From a checkpoint of a small mixture-of-experts model trained on Wikipedia: a variant of Muon for the experts, 268M tokens.
Below are experts of layer 8 (counted from 0) of a mixture-of-experts language model. Rows are named router (the router's row for the expert), gate (a neuron's input weights, with its number), up (a neuron's input weights, with its number) and show model dimensions 0-191. Each number is 500 + 40 x the weight over its row's rms, rounded and kept within 0 to 999. Numbers have three digits each.
After each expert's rows: a language model's description of what the expert responds to. This comes from a sample of Wikipedia text that the model never trained on.

# expert 13
router:526499525535585531526466481473485539517505552464490500449549511517477436438475430508525485514527528542532499462466560477520499507484506542459502551507436475447514528546450545475490569469526547495466438500448476482510454507556481591541518423521525565503545573500551440499529493574523495608449494531549402521500479528523425471437539477499574456506560488536522522600543469459539471434460490487499546461437549550452563494481519524487532514601477533474511507469463495479471491539478482559583502525530488468513461475564463517570520444524436550439519468471516461469479455509514533492
gate0:500511472536470495431488479489501582501431518530434503495512530521492428479524519429460364550505488566525502484469532441524495494416531472482460507531489499504524523439458526509534559456468491549528533522498456565483508484552489493468479513537501467503498487526435471427551431549579481451498500509501457504468478557529527539483533475465477455511566509536610516521499477547546462469529422594545523510547468544465501387508517487478450492575609533468537453478517450444506472535506435504612499470573456526512471483543497525495530544468528525491469491479527534459486529488466545478
up0:431499486463490530449527524489486613579475526540447449463483531515509529481509591432503417429513541436548460587525421482511516531555533524484538484492514508495424463566494494527448522450566483455469482526501502469505454527482452510484544489468489467465486471536467409441465507498460407526494461508405488534546473529567566536502487502535565524489454492430493522479482487515510460468524517525412572480443544501478503554576479455492458513497530479501520472523511464527493586544538509494496533440506564527581525492492473537478449563465470540497599488482473507537487555522479516489
gate1:480491491474579498427530527528508551573542547484453569518479457463473527437466445482487569454429484570389502493566517461581526466545511499489488527465490486529523520521466491473490470570493528494523437422464504479536504424492533578498544540496529491485516469516558484433492506554501476483487494506508517506543488529524446543551491472449520486495502469450458570529456450413482542534493487555477427509564464523496528473497505513445514445568436481468530529534539415565525606434520438557440491512481489505513483441555487501477456501576452454496496509490494533576530437501506557514
up1:443432568491551541457538520480472500460513508503406516479470453500460564469501512523491560460498453572518554521513495509499523507502474494487563516551427463428459492559476525491468561448441528456420505483589454494478531580466538476505573483519536491557491542545511460479501523421444457483458563470429406501487434488499437496490519460445549473530514555502476553552571503430512492521474480486565457553511529490473520506424491516448495514512551497491488460475513488505470500508524515423506426484442440458434531509444489480503452588524456511516495523476558488487476422560528468559
It responds to: Adjectives like social, financial, sexual, cultural and suffix pieces such as -ical, -ic, -ation finishing words in technical or social descriptions.

# expert 0
router:529475546528551598548486387429486512514543513517497469471489493543425496450425505533529452497484452586534537443485510518469517540537533531443496528462417524425509523536467504500508529465588433484482500543487481549479451509550487571498603475549511499531507551458477466447473458513518472600458440518470453543468445517549416475483471471466505526448502504531499506521487519491542498478500474482474485539442483515487624402499491491475564459514498508526464545447566501536494504479456453480568485534510565470501548446503514468512534478531446538461484431527556469528477467465469500488
gate1:527570502532470520493541556564456462530611448513465435538542536527533538471550552487499445502477444494463566465458540492514580510430530511492447505499461494487579457586584602551526502477495477548502488527488503495449511512555527475504439494530491506468528497570448476523466525498488477581436511530545494537523505598462535550480416528557493446552586540492515490449478531499515512507535517517466477479400480494504505464491462472466524530484559535524499533470558534498514527570432431575525465564495469465481519513471498572479536524538463487507481522513537509439487424490474466455
up1:568564491491527543521527531510514513466523481504551546480595550498561508523516476520520457515515533477491468440507482535508420496446491503486504516551606507429503503502517497523530541530547468512517578472464491544551476536516486476512570500446522464540448512464484507517512549486494520550505543471473489462452421498512454514513557502590522476541456490494538525519503498482505547494482541502471521528474513426514575527418502522567529473471464581540532516460509488421496526684509497470487485500481568471504499513509462487593540508474428572508492503518551409540471501505501480631
gate2:490536474552565515498486522554550488469507553511561517565576515494452465550483511538539498517488444548498460438499631483450532490488459571464532505434524624479508486539451552540473517490527454547472493501529489531525494540513470536498524463529445530487531522552525502471549504553482498549495446546469468556423492451544498470454494518514539564522433524515477559551483476494543543495519464488509546529477535522503540511587483477473555594523492464486545563523494530444563473458548417541519581531486477487517526436472558547491483540438460491479531519512526531426457469526406509443
up2:511488516494552559482542517445501434532596497463499515439536476532531507514493535464466384534576524540480520580435462515494527529512386486517578510495448461491512484464531459535552469546502473493514559559538433542535516526543518511503461507469415460495485529440505551508476480483507511424472495520519472502404558481542462498521523497538418496522495463451417476534476560495505526508397514524431555463475451455458543520481480495471535498511503502492464493590479436535478516546456479485557478418512557481569540467469516505545482578543563492519499452510469471500507482453549495556
It responds to: Digit pieces inside years and numbers, mostly within parentheses or date ranges in bibliographies and tables, such as 1'916'–1990 and (2'023').

# expert 30
router:569559561529556487496510457497521586444485528519458470500530511580475476431485522493563490588573560495475586434507515521500582574465409508427439560503479539464479518538461453581495474480440427502433526528436536481507524530521477568533556455575487532502563516492531483506469487548546511535461450483541479544525492517524494506481532512450491466505546488501443499526528480521531550467494491498482528530478433541466550459514556518489505432513476416582490510487482485457449446475422452490519553551516545478529519494525490518472443504504484502436496430524459569559533494509517538539
gate0:566475497516500484462553519461490474524488475488520563521497558466530440460545514529476533479486474564484490449502523460487437450492508488487565476434507519542471504495556485449516468508578581539415546509528456457438518453465468589510512529580480522524508526488513380507458564512476532490534448468517500487458469555544448414548511525522428418531509450416545507476522533567428502517565415533491472508519512488503464517551557436517477505521514541584437471508466438524440505516471460516547530534451474526443574486493527522462456556484485476455534489512510512540403501521484520457
up0:573527479493531593511488553503459472511479530516443509488473483494553464481494446409469513560538458416524534423458522549469520522516512531491427549551532475507508549508566490528529484411453551463515500583437520500545395536525544557533530574455509426465520604568531451518484505530521500472558479463472510505536504474527485485521490549450488508488423498479571502510495546505462550468523471454513486435533486530518586424447488468521511524569556435532546489453487475520475548519439501528492477501508469475467513477517507481496521454514524493512508446474470480593500489620550520506
gate1:573491470442527480520495458399509540464472507466451458499500509545398498507483491505480519485521502499477516523476470577537520540463500514447521536477398422433503501452435519473539431509521554415398450453461480458548447564518478471508603528513513525482503524476536525520486473563526518476452466523494445438452479550488488583492515579473576474522472467428502391510484538571454524500519541473487476506434509472445546463545536543519433531491501484485434491505520484513512484513538465543434495473531521436553458481495542486524424441501502475502513471495463493548496429499472532522
up1:573436481553490515540428495507439523497509532447552494505453441553465416512480523459470522484476495434532474463443563501457591485492562515469570512527505453543423488525528468478517447461432449560471537472501528465493460566559553533445591515515505491520487504523470440476498493468543486513478497522525520500471472526515554497555472521522497461500538480541569502413493464497573541518477481458523522502490517533522495531511519429485469567566460491551488512445515599435599468504471538491471484547517531486520487502494520564519491561536472496509460417445531530629532535541483564476
It responds to: Syllables inside South Asian, Japanese and Chinese names and places, such as Raj, Singh, Pathan'am'thitta, Garuda, Nak'ak'asero.

# expert 53
router:491542523569555532500480440457524518552565497521519533456539495517491454448409469548573439568477536513465506495456572535510570485525446458445491510502470449517564538515511516522487497459568523503474482482476527446470518473552541526464572447498542534526586512489519486525529479564502525586430480566572497553535483564572455464500439508508470480447509521493447529566614460535497481500490540425416557565474510503483516491500474492485475438522453497526510544522548508467511483485432467496516464546483456470515411544552473482541481439535489488395519477464532468485504494496455489475
gate0:525517483511479389504485517429473512499509495485547532544517489467547468482458494527462453538458529433469490471466500535506486443516444521478446547575447484511508475430520517471457436481587596536407438512414474495478570500498487438541540591539586504602484462534459471480467414522526498574517501469483500513527471548468522439506417514505503511466511481526472472472454513519500486522488497449436497547511436509451442516483530527477485490523459476459497589506525502488503435554465438539518528502495490503439426473517460485535600488457445575558457466484519491503523490493459452495
up0:550450520502552393515483437465577478508512496490481573442519528469467496492445508534517472561483564528514515481497491456517459521485470426469497510456516491533485415415490527465469432563508406479534525497486506465512533553503466455469545494476520476530495457486494490429538482544497484557380550427470497553519508505576510536477479528430507417480567404549465454433537472511530512519527550495468487474420549496404540472517526481510438459471583519467479485539489486447424508440435481501509502540483514535523569491503529477463482531484497483520527532472530506473543454505500435441
gate1:424497507519515488492543476481488522488405546559480424597521515448416545467495468525558515504447514535455530425518516514500546562524531487412516507528538535571537485569521471497504505434516476490499507463491545503512546461540523465582479492539508518443488483455443504462491453471466485511507454457491485493504494458554555501556533554494522524541558511506430499520468502566541461514557414560460512486495512522487498422413561495458483446530526504415536508447523435540490480533524433456574527498528476460521518547628464518506483503511477453467408520453566470552480498509489466502
up1:544521472496533453439514518484509474475519513476530520474538516505491510477511476561407485501439442549546524506527472535505470482596470544452542466498447495520416477522485525424474553470522442535474455515557527549549504488597493511533525466488478550444538479474511367503431504508508593485541500509525506490509493475493538495552445424440452580542466446485508523487503443476546484461509570542482535534527434448514488555538420489470524565514470511590567541477570493436533525503455501460518508482544472469454423438554478472418572466498474533508506501477489516565526478520523486494
It responds to: Digits and dashes in table cells of sports statistics, scores and ratings, such as goal counts, 4.5/10, decimal values.

# expert 8
router:502543464528534514471483429470510495507539555544538521498496498472458477443408483483485510533474522485498511487534533530568530550501430500420493555489521519514525529504416523533488506477515486480519507507553498485531510496531510592510541509531509487574608476528510393544503438567535513594473501525524428568555471531625504443539460529513490550461504505513504534538573495427472476440525500485412516465451532501510487453488447510431498452563487502469452505510583496444430498522419445511528523509475552484432507529547467500511563442523469492409541502510457483467470518506480453475
gate1:501458540502473505442520491527559499477504481519497544515551437523487491476411526457497457542458514610503485492528460500526525555490435450422499497507542447462405507482545516478529534495469507513499439552493508450485511523517433468484554481485459517517560447538519442548498515484554536543513509475451451556484452564573444486480509448501475471553506530480501508453547568537452478540521527436520445577456528469548464544550496597502425415470602523454517498441417484508509555541457482444561509573468498426507491465571527462476508516424523483514496503529482524509460443537512478505
up1:483530509544541491480424520522573500459498460432535456514487569454496454538492518491541543515548584554479513564423505462433581455437486545503457539526455505507542527604562512530549442491431531501488556515458523505479477552547494561485500476442489526539489528525480527489509480556494460468560466482468512473502476536529479451517497429510530526558480447493483518495490512482487575494500475519532520510420436600533518496571521530515522476575530481490418536466535453455612535536487506477421625481502469433523523510461504471565509484442511536455475477513466487479486482496485450539
gate2:519442526511492565546477459531477547515512500600556494547577486509522486514470501492472466527501487491514454457447516488444531529543541440462523488458518467491516524483528429551488495541520544543512524493523576503548550404470457508489503555500507474526482510485491503557474445448507516510510533532474565522544491590501538500471455490509478500496476464544546473527480556540459500418516434601474553495431504535446565558590488644450568421530529551474524509471465444495492490510503435508510484497431553562457473539461507495548456553500437507544488500514480565488458550438475535457
up2:540469491484449528516537505427524526507475542532507559516486543489524495520493578465433469512447418516536480469445486437434483573501482420535522530479486495521539502515506526519502509442523365511536498524470526517508449512422572501463523430547498472494576525549484505445466487564547510440509506499476522545475483509526481553492507414458527467415525527510473499482479501566502443475507499508467547507531508464537495470502509480447390553482522542410443443581432447455477551473517543446454481557468525525510509500470550498553478569562422505557500472544503455447496520491530567468
It responds to: Line breaks and pipe-plus-capital cell starts in sports and election tables, e.g. "| N", "| Rank", "| Pld", "Albums (".

# expert 10
router:551476509544539506540533446504531522461486496522475540451573517534461442454427459495576432506507538472503500485536529457525568574496496481461544540457499541485523561594503552516499517548565491487459474539455448570484501449551420506506542460532504501501505521494449428529442445526484497525429530554565409531554428513557469466489458511514516452430583530488453548563608457503535495546528442449456531535490554493501528476527475525474536514505552482544443541488518503486493496513567527511520485506495515479563508524570500458549516494534398516410499473488539472479447459509500520477
gate0:487525500468431486535450495465464538459482479550473511412447498501445500462471500524501503436473581552501524490508478494583489531530497488506460509467537500536535536519497499528452542417475571452477543494460496527519435555542535509436495516537566491536506488472538518546508450427493541467463477525502439528556480492532483486485540454423498443497533528496542525472486465403557477485508477413532474542588531512498500437497464587536601472497458421548524464550481546497478522466518524497583532530547488507459585617492483446484464478475507583480480464446475429489471448457501506460
up0:512459483433460440532462482497506507532614463493529514438500480524490551537524503564510516531549526500532512539498513470400503438517519563477479484416452424475540481494522537487572541479445515495501498466494480525452548448522484479511549567495496466506494426516485548500589516566550437511491578488566555460470443482430456485455496508399550469527536514534499473446542464493474494504471505411485561456518492522477604465452508528483511538530507485561458474519432471493427544444462484459523415468533513508532477521435474456545409487509514513461510505501423514513494529450534453495
gate1:436519423511477517476529493499436485497416506512475445517461507488494404531503513498518473487465483528497523580487466476504454489443454487494493503434497490515531553473471477526511483450474472503483512496505467525549544510564419570475483527492396525591502493466504484485494526529483548543480506601558509503488526423531439478549505501535500490391506508448556517518541532418483494489444332565532476443499528455492533439529465421493475488499507469507515496445522498497502478493499474517500484485487472467567544387474516507428587578469471507472535421500523478477500547493468535496
up1:472528518512546451539444478562449510512463474473521471497515542515499615467526493493553555515526504514500481509506476503446525451510447513502473511569552466486602495459506489414552522456521568494472485492494458471554500496572533456462492569513521516531516437532449527473569550539519449496516410480497418515470496538496526526483447455468500451457591501544480492510465539477445501530515463448466482449560439494495506516458487535499478528502462539533526517476485507475497508445514487485498584534529473433473434495450534591447465482580470499451476599542439589512560524509512445609
It responds to: Tokens just before a number: aged, age, table pipes between scores and statistics, year digits and coordinate decimal points.

# expert 37
router:529509428509497504512466417467524492471504492491502480501535589470500507497429473493536461537506446470595473495625540492493539540498494484444525593469482524467517637499459490530532569595492486496398531463499507528489506466554525569534504454564544572527538531523509463504462431521627491497471474496519498537514467491544525504489540520534460456503560513512496538582530438575529539472483505490459505555480521506491540473567490527503562507562525414513456470460465496447487488548510470552526543546539507474486477504545457493514448504530480506429520477502448463446482477486546463502
gate0:517504446541486496545565459470531467534465523541473513545441556584512567457496508481543465528442418468473509520426491445499546505508506521487449467471505450450507509464522576584575493509524491478505518537519513486543487504430542461457464463567545442495503506527558532479552456489534617498486517489411435530478519481543511437510451551524497456486580482521474541484515404502569524457448516525477498518436550490519567477392454486529483547476509505535497466539515486484479470542539549500531487447502483462439494538516432451559523486512529483372524457479503496476459542554475505509
up0:499539493465502579491478510425502545534439489520504467555503476546556486555498545462513447559557479458535477437477479513492452455514526518524469527458530546417452535519514503528522556464521510511494513539462465459493533468503556443476530487437523466536503532488555482506566406517482540508501452481448516510555626517560487494464466518478555413449574523516495453456556468575555452499497515530552579493444515434522531564540527528589527519473516480481480515511499560473460443488528498519444583575561527459536517514564458533506519474468573498468468514471487509558414461514452509517
gate1:539519472508512453615523481478515513493429503517522480453498532444527562529416505465499494536447439522564545438529519490519543535546538435495559509495464501456511532467476535578392518534497583498548474454461512484388486526525528489561456493514503478516507483562499508508514462508490593460480494451528474524501482482451567534503524482468473443500436513490467457485473531523521523484515539569526417435484487497521529485514426543479531411575461508502393464443533519490513525427487559481548523530482494504512521541517464502551469502532527563535554489541465460470562557468487599473
up1:516559550467516521479547461450474505466529525466554460504511537474453506538458563541457476562497501427512488510506495522484426490511422497508449523529525538491468566422483463489467473596463605435512499422444539449536514534438538531482472435529479456510488493517508474489487421509592436530475450382490522529531551457460494510538485488510534472484522476476566534440518451445427571504546448440520530534487495499498532500553521495510508515500508438462465487448461556435469478484526452492483453467458460489546458452509527481534502543471541542427572561473492535425497536554447522488
It responds to: Digits, dashes, spaces and pipes within numeric tables, scores, coordinates and measurements, like 8–7, 1.97 m (, × .

# expert 23
router:524529515550526490483519463522482548523502516453543527515539528548453500496393481461579447537516489468540598519482542535515576515545496466506487611507414443423493543448484519464502517480491551504435466536499470485437529568546551556548558446518482564518536499462486495506486490478591480490456492507486473530562502535487541510440516490486522542442528541492509521485548465530459477476498498448516515534393504556432518543499525494392511467486476443605496519435525524452472534527456482510537504508515521516524457484538442508490466511490416506430568392525450499524529469491528498496
gate0:439556583472471497474581420446566503554506568509490514507492530423429489473485452439489543494448471549496529443482584496537480370558545494432529524494549531471497473511473491433472513575526510513455543519506475526492537421540491554505508580563507514536407525526532558519528519485505544537472473538501529458459505452486556492400588440483434547498528512466443506484501529525461554546512503498450479541526579529462483517513486495501491492459438469488517496405463498503540501533458494446507529492472498533522489476430508525450504493446521545510531464524537520554539483546486475447
up0:494434470507460424467490536497541493447484517561409513476502490532509559504459463508486470528514539504498506451444512485469418508578456502486531498540446608507522534466481465484425484488501481494499479482507538482597441551462525489475541450520516479485505508493488524542496566473517452454565479547469537440481547533469585560552488447471482400477395476476464472517440504492468480493504523462508464478471445503535472462497521545501585469553504413541464555491570520514526469488505554496473512484489504447483588466491552543472482552557482513564442485572536562496431483542548580534
gate1:487529602534543436518463434487489493461534498450489541531479592502427461511474425493478570512534460458507555503517528484606522522507536511458567468416439459468505499484432524498503493518491522475446439537518511521431540542478581536514487476480497480433465450469504485518480520464518483534529520505541526506538546489451557460558494400526459552506458549484470532457495514539422434515482458495468501510480466517480481478466485469487506476492444560558463506449456542445534408521422500445513523484480491521457461426512484527477468503517473511516587533522491532577543384556531484462
up1:481549481474495462508475547460506579505478449451462487521482526497515533464448516494548467467495507457454416507499502623534489553489527485517552524466518456540545538491560484539572585394502495573499512492523498493524401527482541486509548500476471476496526460549490483453560522448497508507533501513433473512529494458550526486483507469564487471511397440503536477471476471509485597488471470555475525504478511461536530456562440551558480509488439469577563510520491547437516480535556572464482450537547543467510513470492435555605489506555502485483453509457557535449481485522556551565
It responds to: Second word piece right after a capital initial in names and rarer words, such as B-udd-hist, B-osn-iaks, Bl-ind, Wind, Tak.

# expert 16
router:497550530494482594443496449519525521499575486535534471504468542557493466474465536477574431567471502472500508474534521517558545516449485537425488568470451479453539549504492480525446510504588541470554501479476462544453510463557495529522579486554499554522572482451495496494561462554548494603547485499512451581530464475617495494469545507513470520442520521512485550549495428479537584495467444523497522528478471490530498487491449520482472476534551524518473448454549557405448403471478522555489469526492549468536536496525486512523528464541439517418569522488473483510461496509505505558
gate0:483500509521494498516483503467484531492497558456469460449513478464477480516497478599426501469463540437492518438535506403465497530443500492468526530529498440553520497466516580536574536473505517505525480494457473544469485482577474458507484551521492520449491475489509453542534472453500488496457524432540471491530404453423509528498517582504464509452469542558518502456594484488540517458543556494536455520432547522520509473500450528496479455395518557488553474624521516581485468503549498510548541469558537569537517545441547555519488535553578452522567498434516485454491515441481479551
up0:467517542437507469485585560481520487537580516477536474510497456485479532464462530532462508530497425432474554532480492418485422485493530534506529491517538484532447524537541512442479501513547516488541487438583503557548475518525412562523496469451392538553521465479554499512509500505465552458489454481494541446559517533503463488499482497537516532471421476488484521504517517433506484521468519422456533454467537556590475496543472415523454510542479414496527455438472340514469463501506479542501517493486529485498453509513498439462491494464507471553564511586435508496497484531531515424
gate1:537444534462441532531496449482460435502535507534420519511489541497515460406463554500516495460489521457513498464500528468506585497493511457505523506505540450552605528490596511534529549489474468501518529484488492595479532529458444526515537474507486486506622501515538532506549461511587456509457544535566513554527556478481466531535427472444460549487522517451477490483546490484471473416536523405583487471443571449496492461466514507496507479539520525523471535505498461498513502454483536468491499506511559464491453515422560582500540534500486497409578543562478429508500546483446447524
up1:473414532462506524485533489490528502467521509534583503516532496506509535509555517473464530516435567496443555528481534573510483553453469495536550485579495489498431476532482473487554512427478526556543471560548517562555539483447501527524453472517457555565494534554495548559483531465499542494477506504527474467526579463455499497401474515482492513537498505430479492489496550500470470554498586493512488557534516505545510547466551621443528531477497440524468450427495399594480526531468551494519553467508478473494531508500509507564542502466499553538476491542523566482566445520550493384
It responds to: Line breaks ending table rows and pipes between numbered columns in wikitables, plus degree or minute signs and month-name cells.

# expert 20
router:533491534552500483536505485496525579507512537509466481553504444466473450523437483506532418537534496479473571486444531509533567590515473446411449576482477521509445558514461458504569518517499448527466479523463498491565489505524538576533602503533475477516533531469528468501483516482530471544453554516492466573502488525587532484482504549478541526467520509419510507535636438458512471496519488499479519523478555519524531534542494559460502416447497462522452487521485529537460470535460448560556532482444501476540573544540513535573490492515495517405508447478532479505455422472432542480
gate1:423524475499501490560500491511580455518530511452465458520485474478459494502419539470478510516541530397517477511472528454511603449512533495464485534467490491544439553475534495523528581496529494446519540430524478548414488474567517473478511502458406475502465517404514560416489491492511437558529521495467405470567459483495454541502430446498499428504447522543465567510529492560526465410528539456515472562460561513517553478497476501450493498516528537491426517455472525508421501483489514471479507478501433389548491544488498512531469521480523455532517500501504492536476507442449558452
up1:505515460561501555566493536442504500540527499563532544451538472508547530516542446498534538477450543507531478518500529543557551517564500446542500478557466568559498519480450494537503470464592426485420450413514514533485491514557454582471453443439505458483541563518560482476467439511507577547558506471471491530529484494502518607544515510491490484484535501489417534530551512533422513524512458483492468492461516589449450488551515546551522534555477528493506451468614527479525478510535459414496529487469535440420458455534511440481459503481542458449497510497451496484458519490489489466
gate2:486502577458482549445535524549460494566532484468350557517519532519519505430505515435504446479513429464513452536471523519529420535508513486466441490515461510532468495508449476498504529484485447560486487528537453539499552528494537516504537584536512476482520545520475548492478472522482496545455476582608459559541511439446591530489532506502494526450540552525506492499513504576449503515490474504469566558445498520477480513465400507457493534504513589493481514490512514516530411410492558478472524485504469565466523495469509566510549570480494461506496517481526517502514455497587588568
up2:492488546422474465487520577549581491441472542514530576535448488511542461581521497462482427478525497523487497460547533513476476486521472504461462531528502503488420481525513483507535463513466489427471491562501440515498552492468508479523442524524396474506504522532565512510518465485457553518478519515526548492523544519538472543473478550499450453471511482498556489466537533453524535493440512465442582504483606426444500494499510508524500462477458487408492463462436558590583591480446480492527462446460500549441565525471475533527463541473478538504433468474531534543472587552416471493
It responds to: Club, team, venue and city name starts in football and tennis careers and tables, e.g. West Ham, Montpellier, "(loan", "/ (".

# expert 58
router:533559556541547554467549460498581545531494502493502488518493500518465460511440496506527434499533411510534534462528506472506529538511445517467465486436445512428564501443495509560484497455555479445462505462477481523487493507472541509572559464520529532534503536425514482479519541517575533575517496532484456547531430550573383480450543538518497475481540507519425521524543475491474600459544494503485514557495504468522556407510489525423545446582532496488501531540511553499455459515472498512474494553526563502545488539523498489539555506499451449437562461550470440503427464554461538552
gate0:579491503476482412455450498407560519496464515523531475476521437489553562461533483462570529490470495540486500462467515493463465547514506540524499490440482524455464503458542475522626571491443432496523534485483557486498487521461498489523500445507477530538496499464523523516474523481529513519580509494524451468474452517502518523466522460414469497551470453501462491515472458470455561412445514490604522534474539522468507458434604580491484362538525531510501532492500404542520510593475540466552560517532528467530493520501543526550436503489507533448487516491457499481477551498537512556
up0:502515506513513469483482505456480485491517524483551511501459485489428458515446476556455492481639423470464454450536515463495550462492468430518515506488563409456513418530449543490450549518502445562479445495528449501541490491492456539459536545479465471500502482488476479527563448516549432453447501505459533532497464540542413488481452566399459515466503449508484493549478458543494482478453472506519492418532507501443468556501475489427458470498478550518486459520418464474469508514489539548521462576447453465580387478491471437517473571519446496491503524510556456515500430539523484504
gate1:488600497507508523455531539527499558517465530492376500506498460507439436509496537509509512405510465558554574455475601509527543476504511466490531505471444533455467392522503489522438514546505451474481518484430502520451504558548473439566516506551509563455483499508514540459462526496517541514481498555500520490502538495479479542433493513507467497526575545510457513433531554486450527503469517461506459539512534506518473480490490416422496506574508506503507569518360516489518481496503429557518474530470547473426499472457543512466548437512512441518451500517518436515475475552579551458
up1:420505447459447523513497480541520474493455516518427449515497457484475553506516524424554493505464531473460505525509439554545523509523478509466639483474483480440425518585538502566474519464519437463401548502537503522496505547510484469512519574517570481456514557539547518436470537531431538472558499538508476505463519495484497533459478478500512498514426590540522539470544579455562497558547420544488525527513483456508573488513465457503568472507539523543473508494481531548495507381483511563530473512546511440563538486494454389486480459506491527495494479507532519461451518485537538506
It responds to: Month names and the commas or pipes around day numbers in dates, plus in or on before dates, e.g. In November 2017.

# expert 22
router:514550423561479453454519465446491570502555542504505535495485533536499460477510416493545480520500484567482556459569483494572567586495488537436527501425424543488492559498478492491521484487463482481522476482459497522490495510509543536535499476600542500528629459410524445501536505540560465556485493511502467578480519500600482500485484484427493496446580528392507500544541423482526489480541539542440474501456547521472500474461465579507531485554458508529428538484522499510500484477468507513540587498436555459506493539534474488509527479486458572463519465550506465478468464483476527487
gate0:505559445542478476516487465472498492523495457509479528451495536572511508505445489494547500492525558496442455556508498540529493587556506487484500517467506481531414577474445458527568563526553395470472362528519431492504512499492557508497537462482520442421507433464551522484500497564448460461461563452483483502506464413559464493492474541451464484453534514537463521505545483516514538584532516545527431530475544455530547498497497527480487495540515466563500536463566484532438491491532483500523496482413418485450424539478523437531481507498482472504502449531413482450565492493438463530
up0:542446487524493469510513508483523471519473523492457493503469494549550516482521537549525524510505559551505592500423497502454495410603488524497484469450528482482486457447517498479532507448445449482533513554525493473524443471536491457508521595490530528573543516511532483470512543480534463554467502466466418505453502520416497487452443596408487436500541531513533511550472462512513487539472467485492475505485520494520523558471549497544503464495462528496544491565569535466482439452540458521438547548488509452496533532481483514429437558527454501479479535497583423566513557530392487377
gate1:449475479626470486515459591510475587535538453504514462558502509496444519522509536548594522499458500550460512481492518473586537509468513468484546494483515497458470591551569524458492443463508456537435412468521486532458492482524542538495544503495547468553477481438436486523494516514480517463529439550504483452478599528540521475452515567391500497491445514492498538476568507435527493469473460494451500456594507418515484498412501516512493499475415469461482523578404466497480453487475484470559482479493495500450550497514480521511501521549449549513545495515483502504572512482520458494
up1:481556459502501504500494483494474500511526464497512501514461444442494499480504450548471512518543426482544542499416506469469451472485515491512498471528478477499495472497441523543531469534451538531600498540485468500512512444516518480614416513483455534497409502439519511467506572506564560457562498543491547503572505459462484559446494423522478468526474551497569485503521496506531540441510484488534466535520483608476502449496436536515524430535470472420497526556441536597437511429467543460557413522545492500586524526443582508488501572497484485531569507503482576464511462474527487528
It responds to: Line and paragraph breaks after sentences, list items, table rows or headings, before the next section, table or paragraph starts.

# expert 51
router:540549512532533509496513445519448565444550497496454569490488534547504405470429477538523397480494519510566543500448561485564507513432488478399514555527432563473529556478404485513486501485533497532512523450452503503511486513546493520512504472519493521525566515467583450457501430565558516518459489516545451521501539500506440519463501462426484462505576474516513528553507515429568577446500482480503538544489510565435493437507466499474431445495468501485474551512508541506525470538465456568571517592478511484498524437540433465513543483500498538461508465555490432466511470475491458523
gate0:537516435452500548389565485553532506508548578553558486553457468515492439526471538527511529480461551531450560470522548525514514543507539478515559505549487599503536519525523502520449496474517511531564452455481513544447447549566484497548499574482490438523503497511502469505460570487537471522492514532469520553536571481485541521437518532519453477538504483481442576521505495515596554469500522505547476536463517522534488548477481470473583490469523585523512478614464454455496486541521500511515447558447473493541557500574454475557484479538467426485476527546457442418573506468513504481
up0:538492552499575483482467540500415476481539527485480529517522544445485481519519519539473505502500558544503427481449558464552459492501474504572517507530492466559476521556415501478572529503443492515559458496508525434545527624474491518552538416511569440487537517532528468502474535472535507535437473534567460521495583509498535514480427442544535533501484521463485481498497478470508523469449522496549504499428482511597508517531473549486440510528573582503591576552446532521481523516469528524536510422472457524465594538451529503469516485513574503531499435458472554541528484446489448510
gate1:561452503457494528477516501445541516535464515469491509488477501529435521452416520546423453414556569570553533468532429490426541500514504568471470477525478511498493544438476495546565545498423439516562479518510435486490465519576460531556576560454501444489501474482521496512435501524505495481516509487429452505480528523484557536534401529509490492439484488434479481539544508516584525421453530537502474465492498488510535489522482517446505431480564548554500461549449441600518475542509521544518507514446467495453562521476535493566483444467481449479517504584532531478451468522491451471
up1:531531466426475509468505517487488417501503447429460496502547509528539525530428502477493492519490446560519456520521575504441522477496470531443534491552413455502503486522533536535540479547506487498466462542494512483463478429487528487513555468507469427523502492483564540425495491500485493514525518487425499523501485455530562583402487511569513524513524508513589476405485533504475494556470497525527488594621515576533554578545541547532454519524530506451502496570477525477427530475487496500453471469490456454511528492480502465483504512587474578492533452488534575531485401509564543541
It responds to: Common words and word pieces in text about companies, software and online services, such as home, using, acquired, email, "in-game", "that".

# expert 32
router:523492476606504535509468494467487508537487557480467475485517521513528481451376534583535473535521528508557566456548552465595564551542410466465504557437447537425554491491530526526502576569543526447491554465467537511489467478541510532500579515497517525495503575470603400518559477541536494516472446533484457553514484494567469494472504434467485518471507537488526493564519489535472545497440467450461530494496513480479518444520483469515545460505529494559494522479521529493485522435531506492559506549466537483529543541527479547495542448423480540458553445534494531465554438510446482495
gate0:560482443534484484474427501524477449534530495551527514474505489553470498420461468478474544504531521549429438483430499456492517527482488453452534469450505528556560526489439506435513449509526495560476489493454533487467448524590482534530571521461526581522535454506547466496574499536477563552421567455515502550530515537537504483416535536527454493480500466499485547493553455476464553575460434428468472491477472500458508490488512569539497579490530501549426474522538479489466570428527525455488485525425496508472464547497523526427514565489464527472518567465485474447516508594471434545
up0:503459511415555552477525473515535466393505519465579474471523455615485467486567493528497519502552456501502496559490476520475519473480589403559525552441420484446466508489472478539423462496498483457466428509425501491518616534455497486533443518514467494459512587501455488531537554452448551487484540534525478499438465514526484463503531467476563516485450516529440438522555511523536481525471516509516512458464491549552527486526519500415535446496532511501526544493464526603505514510522534550548435490547502485586531438524540519511435559496463523503465502508478457464530487476496529532
gate1:435516571481509562508527564517487528477513496538572573506483470477538463484542494544496532509483417500542546485527599460590453474513535482493453530521496493451444558558526470538481596498470538490531529460603463483513535489538543465413546493534549451496462468488496552493507462497453393478494502444482522502574451520482477470505557468519464454492581484513511468478486425486496469427520483476548430441490591534527525440511513519498514548522467444512512470398491468451504474549514498543523507458510505538466512429507454516483488498495560512452571542512498531522499470601455475522
up1:528534465493450495529514515497452529499439534453489415510513434437440531423521591423563512492504485468541501494455512518512513450526466569527475424466517513471481466503507490504484570480482469485521534492453540521448529546467487525419531554557502513444500481526496478480428520358453534446543465475530501504534438568493502519521482441496519507529486510518456552475460514494439478463520492480503459560466529454450540501521432519481457454540527347439475468524518503515501535544555537573549462523429501523486547535532538501430506445441530497543449487497466480533471501480534569458
It responds to: Sentence-opening adverbials and time nouns such as However, In addition, at the time, season, century, and year digits after "1"/"2".